config = dict(
    n_layer=10,
    router_score='sigmoid',
    balance_bias=True,
    norm_eps=1e-06,
    qk_norm=False,
    optimizer='adamw',
    schedule='wsd',
    decay_fraction=1.0,
    batch_tokens=65536,
    steps=8478,
)
Below are experts of layer 7 (counted from 0) of a mixture-of-experts language model. Rows are named router (the router's row for the expert), up (a neuron's input weights, with its number) and show model dimensions 128-255. Each number is 50 + 15 x the weight over its row's rms, rounded and kept within 0 to 99.
Before each expert's rows: "comes after" lists some tokens at least twice as common just before its tokens as in all text. This comes from a sample of Wikipedia text that the model never trained on. Tokens count by the router's weight.

# expert 63
comes after: " in", " of", " from", " and", " to", " New"
router:68 28 50 54 51 34 61 39 70 26 55 50 68 75 37 47 54 42 49 41 24 50 55 75 39 42 23 65 48 59 05 35 42 38 35 67 49 54 34 53 58 40 55 50 55 53 69 75 37 29 20 33 45 67 72 71 45 44 50 57 43 48 28 73 49 59 55 54 11 31 66 42 70 59 50 61 36 50 43 35 17 57 57 26 77 76 60 35 43 21 25 51 67 46 83 51 60 54 27 66 53 33 57 71 65 37 61 59 51 37 43 85 43 63 96 35 38 28 50 60 65 39 46 31 62 28 67 34
up5:56 51 31 22 38 40 79 41 28 19 51 33 23 58 41 64 72 57 34 72 37 59 49 68 56 33 24 55 36 68 44 27 51 53 53 53 37 55 57 45 82 38 73 91 87 60 44 32 62 41 41 72 34 57 87 39 67 63 47 43 54 31 43 46 60 36 11 54 43 57 63 57 55 69 74 75 59 41 70 42 25 62 62 61 37 46 44 49 41 63 54 52 39 49 50 45 40 83 72 41 47 53 57 51 47 42 73 65 77 44 52 27 40 43 23 62 49 50 71 51 51 40 47 63 72 44 32 33
up6:52 72 50 32 60 44 49 41 49 40 36 39 40 43 54 62 45 45 17 43 66 28 61 50 57 41 16 31 16 50 55 50 88 43 32 66 44 59 73 66 65 35 37 45 65 41 70 39 47 49 46 11 45 49 72 77 57 41 27 34 31 28 35 58 25 39 22 48 58 36 52 45 32 35 38 87 46 43 43 51 28 58 69 63 51 71 49 38 65 55 55 64 32 42 43 32 62 58 48 61 63 41 38 39 36 45 79 49 41 45 72 52 54 27 16 33 45 32 50 58 42 38 45 50 44 47 56 42
up7:55 43 55 65 45 42 31 24 47 67 41 69 74 45 61 51 79 55 62 51 62 43 43 34 37 73 55 62 59 75 41 43 68 39 32 55 49 68 41 70 39 46 68 43 63 33 37 39 61 59 64 62 42 55 36 66 41 55 15 52 54 54 46 22 35 65 64 59 71 27 38 61 68 46 64 57 47 50 21 47 42 62 42 65 54 62 34 39 44 45 38 33 55 33 41 61 70 57 70 40 30 60 13 20 32 47 35 47 60 53 29 64 63 69 65 48 10 42 33 47 33 54 52 39 68 74 50 54
up8:35 43 50 31 44 58 60 43 33 36 32 57 38 45 52 44 48 45 70 62 50 52 64 43 50 48 55 35 45 66 52 29 47 45 65 59 58 49 52 52 63 58 45 47 68 59 47 69 76 67 54 41 58 60 75 61 59 79 75 62 59 47 52 76 61 59 33 47 60 61 31 68 50 54 48 57 34 80 60 65 33 69 75 37 54 73 62 38 21 71 52 37 52 28 44 54 57 71 38 76 62 58 50 51 50 72 60 29 55 53 68 35 42 73 40 39 34 42 51 40 34 71 62 32 77 50 84 44
up9:60 67 55 73 40 54 59 56 79 51 75 67 59 65 56 62 51 88 46 55 49 66 30 45 59 77 32 70 53 27 57 46 30 50 42 46 66 69 35 46 60 49 70 43 75 55 47 41 70 60 69 44 44 52 56 64 76 94 47 69 44 30 30 42 64 53 38 45 50 64 44 66 69 58 34 32 40 46 46 56 56 64 75 76 47 62 43 38 46 65 48 69 52 58 29 60 49 25 54 47 52 40 62 38 52 43 49 51 30 15 43 37 39 47 83 72 55 64 62 75 38 58 35 57 39 38 65 37
up10:52 59 61 50 33 47 54 70 61 57 61 54 45 25 49 55 45 52 49 46 76 52 64 52 62 72 66 43 43 46 42 41 48 54 47 60 72 57 44 57 63 60 60 46 29 55 54 44 45 49 59 49 57 49 20 46 55 51 45 50 69 29 51 21 56 48 58 59 57 53 44 67 60 51 57 17 58 63 55 42 40 80 51 50 67 62 48 56 21 63 33 68 55 61 51 74 60 64 80 56 46 45 72 59 25 26 61 49 48 78 39 38 21 46 58 68 38 19 51 45 58 26 47 55 56 53 62 58
up11:38 49 46 57 48 37 68 35 37 57 63 57 53 48 87 38 62 51 54 30 52 54 70 53 75 25 45 48 43 64 52 65 29 33 70 60 26 38 43 47 58 50 24 25 63 54 76 52 37 40 55 77 49 51 73 46 70 48 28 41 64 69 34 64 51 61 57 47 60 67 51 27 32 57 47 66 38 59 40 36 39 72 45 35 77 28 51 44 26 63 44 23 11 55 44 52 44 58 47 46 61 56 32 42 15 48 61 55 41 62 39 80 25 68 57 59 61 57 79 53 42 17 52 44 35 29 66 62

# expert 65
comes after: " ", " 0", "%", "0", " 1", "1"
router:52 81 37 62 52 27 63 35 62 45 40 64 50 34 48 31 38 59 22 36 51 48 59 67 55 58 50 44 18 55 36 56 57 27 50 53 64 36 51 67 77 47 69 36 43 33 55 47 41 32 55 42 34 97 66 72 57 54 54 31 40 39 40 43 48 57 33 66 26 66 71 61 66 67 81 51 39 26 61 68 35 49 15 47 55 37 37 37 43 32 23 43 46 32 58 35 61 51 49 68 42 43 54 54 69 53 42 65 44 17 62 61 23 60 46 39 59 39 48 56 46 43 46 69 45 31 45 46
up0:33 52 52 44 53 36 35 39 33 43 65 56 62 53 41 63 22 33 57 36 67 69 34 47 38 55 39 55 60 43 62 25 76 37 46 27 57 56 46 60 67 50 72 58 38 40 48 56 54 34 53 45 72 73 27 63 43 48 54 24 63 44 79 34 38 51 58 47 61 29 34 20 67 53 66 59 71 45 39 54 58 53 49 61 35 46 25 51 45 60 55 64 32 62 54 46 45 82 44 55 65 17 41 37 67 58 10 64 51 40 50 50 59 70 53 37 45 21 58 43 44 19 75 58 45 45 49 60
up1:65 67 39 49 57 60 54 54 55 43 43 63 48 32 35 60 74 38 17 73 52 40 51 40 69 24 69 38 42 47 36 44 57 67 32 52 43 42 75 75 75 47 60 44 49 50 24 36 50 62 17 52 57 61 65 39 43 56 55 51 60 48 69 41 34 59 61 55 47 40 59 59 51 44 57 54 36 35 47 66 30 79 45 61 54 45 43 53 30 62 41 37 74 75 71 57 52 64 72 46 37 53 43 47 34 72 61 41 27 31 67 46 46 79 49 66 67 43 36 68 42 40 55 51 58 48 42 43
up2:55 46 49 31 53 46 44 52 61 41 48 41 54 62 62 62 40 52 50 63 48 70 34 52 67 66 36 47 72 38 77 50 42 78 21 40 70 41 31 49 41 32 57 60 51 43 60 91 51 51 67 44 21 60 46 66 80 47 50 42 68 38 31 54 44 90 59 48 72 44 44 43 57 67 33 75 44 34 53 69 63 46 64 48 33 60 35 55 43 11 18 41 56 46 63 33 50 38 68 63 35 47 79 27 46 51 40 30 53 52 70 75 41 58 62 36 17 12 56 43 43 22 61 31 70 61 23 42
up3:67 44 43 24 48 22 25 44 65 48 88 40 27 48 56 66 23 31 69 58 45 62 52 36 90 59 46 40 44 56 50 46 58 37 18 58 69 57 52 39 80 31 61 45 77 61 29 75 47 45 44 42 36 66 53 43 43 57 68 17 56 45 88 46 67 35 43 64 60 54 46 24 25 41 57 75 41 28 55 63 45 60 56 29 74 63 47 39 49 12 63 41 53 63 62 72 77 48 71 45 47 19 86 46 58 36 49 14 65 35 39 71 45 57 47 18 55 17 48 67 59 48 56 44 45 73 46 46
up4:19 55 58 35 53 51 14 75 46 44 43 79 37 47 22 62 44 26 55 53 56 40 69 52 35 49 42 53 45 62 50 47 62 53 42 15 68 44 48 47 63 55 53 47 45 37 69 70 46 68 51 48 57 51 40 44 59 62 32 81 64 46 39 56 56 33 53 60 41 48 59 41 36 75 63 36 50 54 34 49 54 68 49 50 44 58 40 54 50 68 35 29 46 55 46 30 56 48 38 65 40 63 56 60 67 33 57 44 43 53 53 44 43 38 40 24 58 35 65 55 61 49 62 34 68 74 51 58
up5:58 53 38 56 59 61 58 64 57 26 67 63 66 53 67 47 53 48 40 70 37 95 47 69 50 64 49 30 21 64 49 60 71 70 20 47 18 50 52 70 83 60 60 56 47 57 46 58 68 30 67 49 47 81 45 53 40 69 54 47 67 58 62 63 93 66 61 50 59 75 18 30 50 31 19 58 56 32 55 64 62 54 49 41 73 79 38 76 53 42 60 65 18 49 64 67 53 32 44 62 71 62 52 60 53 47 66 54 32 52 57 43 40 51 77 32 44 59 42 22 47 59 50 50 55 59 46 27
up6:57 45 70 65 60 41 23 29 54 36 52 44 68 40 68 31 46 51 62 63 34 56 14 41 19 46 54 67 44 39 45 39 26 57 69 58 50 66 55 45 57 56 42 65 53 41 41 38 36 54 28 76 44 35 63 58 51 69 69 39 67 55 36 36 50 24 40 34 59 44 55 67 50 43 70 54 55 11 44 57 11 54 62 31 64 56 41 35 23 72 50 28 66 57 70 40 47 33 26 29 56 58 58 49 55 68 72 42 52 80 36 70 06 24 50 62 62 59 41 42 51 33 48 66 39 46 61 73

# expert 41
comes after: " ", " 0", ")", " 1", " list", " Votes"
router:54 80 58 48 45 42 65 18 73 32 37 54 60 46 37 65 42 49 33 40 43 57 70 84 52 67 43 30 13 66 28 50 81 31 56 48 53 57 58 30 77 48 58 55 75 37 50 31 45 63 61 27 42 80 79 69 55 61 43 44 62 54 38 69 56 54 52 51 39 45 72 70 61 60 46 62 67 39 44 38 42 66 60 65 51 48 34 24 28 34 20 45 46 16 68 44 53 71 58 72 48 21 42 55 57 47 65 51 45 57 57 76 38 58 54 44 45 30 58 42 46 38 53 54 52 56 65 46
up3:30 54 38 50 49 72 55 43 56 53 60 53 51 30 30 65 51 49 29 44 41 26 62 49 44 43 54 61 46 58 51 36 34 37 49 71 32 37 60 44 58 27 41 50 48 66 44 57 59 75 29 52 71 51 65 60 71 60 64 46 68 27 57 42 22 38 71 68 41 37 44 56 42 56 42 43 66 38 54 51 33 44 42 30 76 54 35 57 45 55 48 57 53 31 62 27 56 67 55 35 64 43 58 67 60 64 54 11 62 47 33 63 49 84 39 50 53 42 99 43 34 48 42 61 51 65 59 66
up4:62 49 50 11 64 36 49 58 65 57 43 20 58 55 56 24 61 53 51 63 56 62 59 35 74 48 55 41 28 62 47 50 18 44 28 57 62 31 49 67 51 45 42 59 37 55 45 66 49 54 28 65 42 68 59 62 44 52 58 30 44 46 60 52 51 88 80 33 41 48 53 31 69 52 54 55 31 46 51 54 42 53 31 68 34 62 59 36 36 40 45 75 30 40 65 73 68 46 34 67 35 30 54 41 71 54 42 64 55 26 21 62 47 71 65 55 59 50 38 54 40 35 50 34 61 64 55 41
up5:45 62 58 41 85 50 16 57 46 22 33 41 71 68 51 52 52 64 56 45 61 78 44 49 83 67 47 53 51 48 13 45 57 57 45 61 66 29 41 82 46 37 41 57 35 66 33 40 33 46 75 53 59 35 65 45 29 97 39 72 54 43 46 39 30 60 50 53 56 38 62 57 27 43 66 57 39 42 65 22 47 36 43 54 27 62 68 30 65 45 51 46 79 41 66 41 61 53 38 37 64 68 50 65 54 58 18 31 43 51 43 45 60 52 43 47 43 60 62 48 10 43 42 61 34 55 72 66
up6:67 42 63 33 53 31 69 50 63 41 34 50 49 76 54 42 49 43 53 40 34 24 51 59 46 79 49 34 20 75 36 47 62 59 88 61 66 55 50 51 40 47 59 70 55 24 70 40 59 51 31 36 33 42 75 53 73 36 29 39 35 41 48 64 40 32 51 42 46 37 74 29 53 18 30 54 29 32 46 58 59 52 59 50 29 63 59 43 60 16 41 60 51 26 60 28 34 80 60 61 48 59 50 34 52 63 55 65 39 58 42 48 51 32 41 57 38 28 45 57 41 49 46 46 73 65 75 42
up7:66 56 35 46 58 69 69 58 59 48 56 38 30 66 56 37 53 48 54 69 64 31 43 31 32 46 48 27 48 70 20 40 34 37 37 50 54 79 42 47 71 48 45 56 67 51 51 46 55 54 33 42 71 70 63 49 64 68 45 31 33 18 31 42 63 48 48 69 39 63 42 27 66 41 26 36 52 54 67 50 33 48 51 37 51 54 42 75 32 47 68 28 58 28 53 60 49 46 77 59 73 35 47 76 31 28 20 51 68 37 47 68 43 42 62 57 63 34 63 99 10 47 39 25 53 70 63 47
up8:41 18 62 67 49 21 11 76 68 45 53 43 47 40 61 82 40 36 08 50 37 47 53 90 53 70 63 45 45 58 55 46 61 60 52 73 73 36 45 49 51 41 59 58 43 60 50 58 43 43 48 52 59 55 44 54 54 39 22 51 58 39 39 68 49 44 49 79 35 44 66 51 48 90 43 55 50 54 53 42 43 58 55 43 79 53 51 21 42 72 52 59 16 20 62 44 37 40 43 57 29 61 43 32 79 46 23 77 57 56 49 70 38 25 56 36 60 50 40 56 30 57 51 29 60 82 25 60
up9:45 43 18 36 26 37 51 43 45 21 52 43 30 39 49 56 23 73 36 47 49 84 53 34 41 45 35 45 66 60 55 24 38 49 50 59 60 29 69 58 52 25 44 40 45 39 50 69 65 35 47 49 46 47 71 58 30 83 50 73 61 62 45 60 50 75 54 65 43 47 22 31 59 50 63 57 31 54 41 68 49 53 60 41 46 67 59 49 49 43 51 44 39 31 52 60 65 14 78 27 65 47 51 38 34 48 33 59 46 40 63 41 31 58 77 55 34 31 43 67 33 40 49 81 26 47 38 58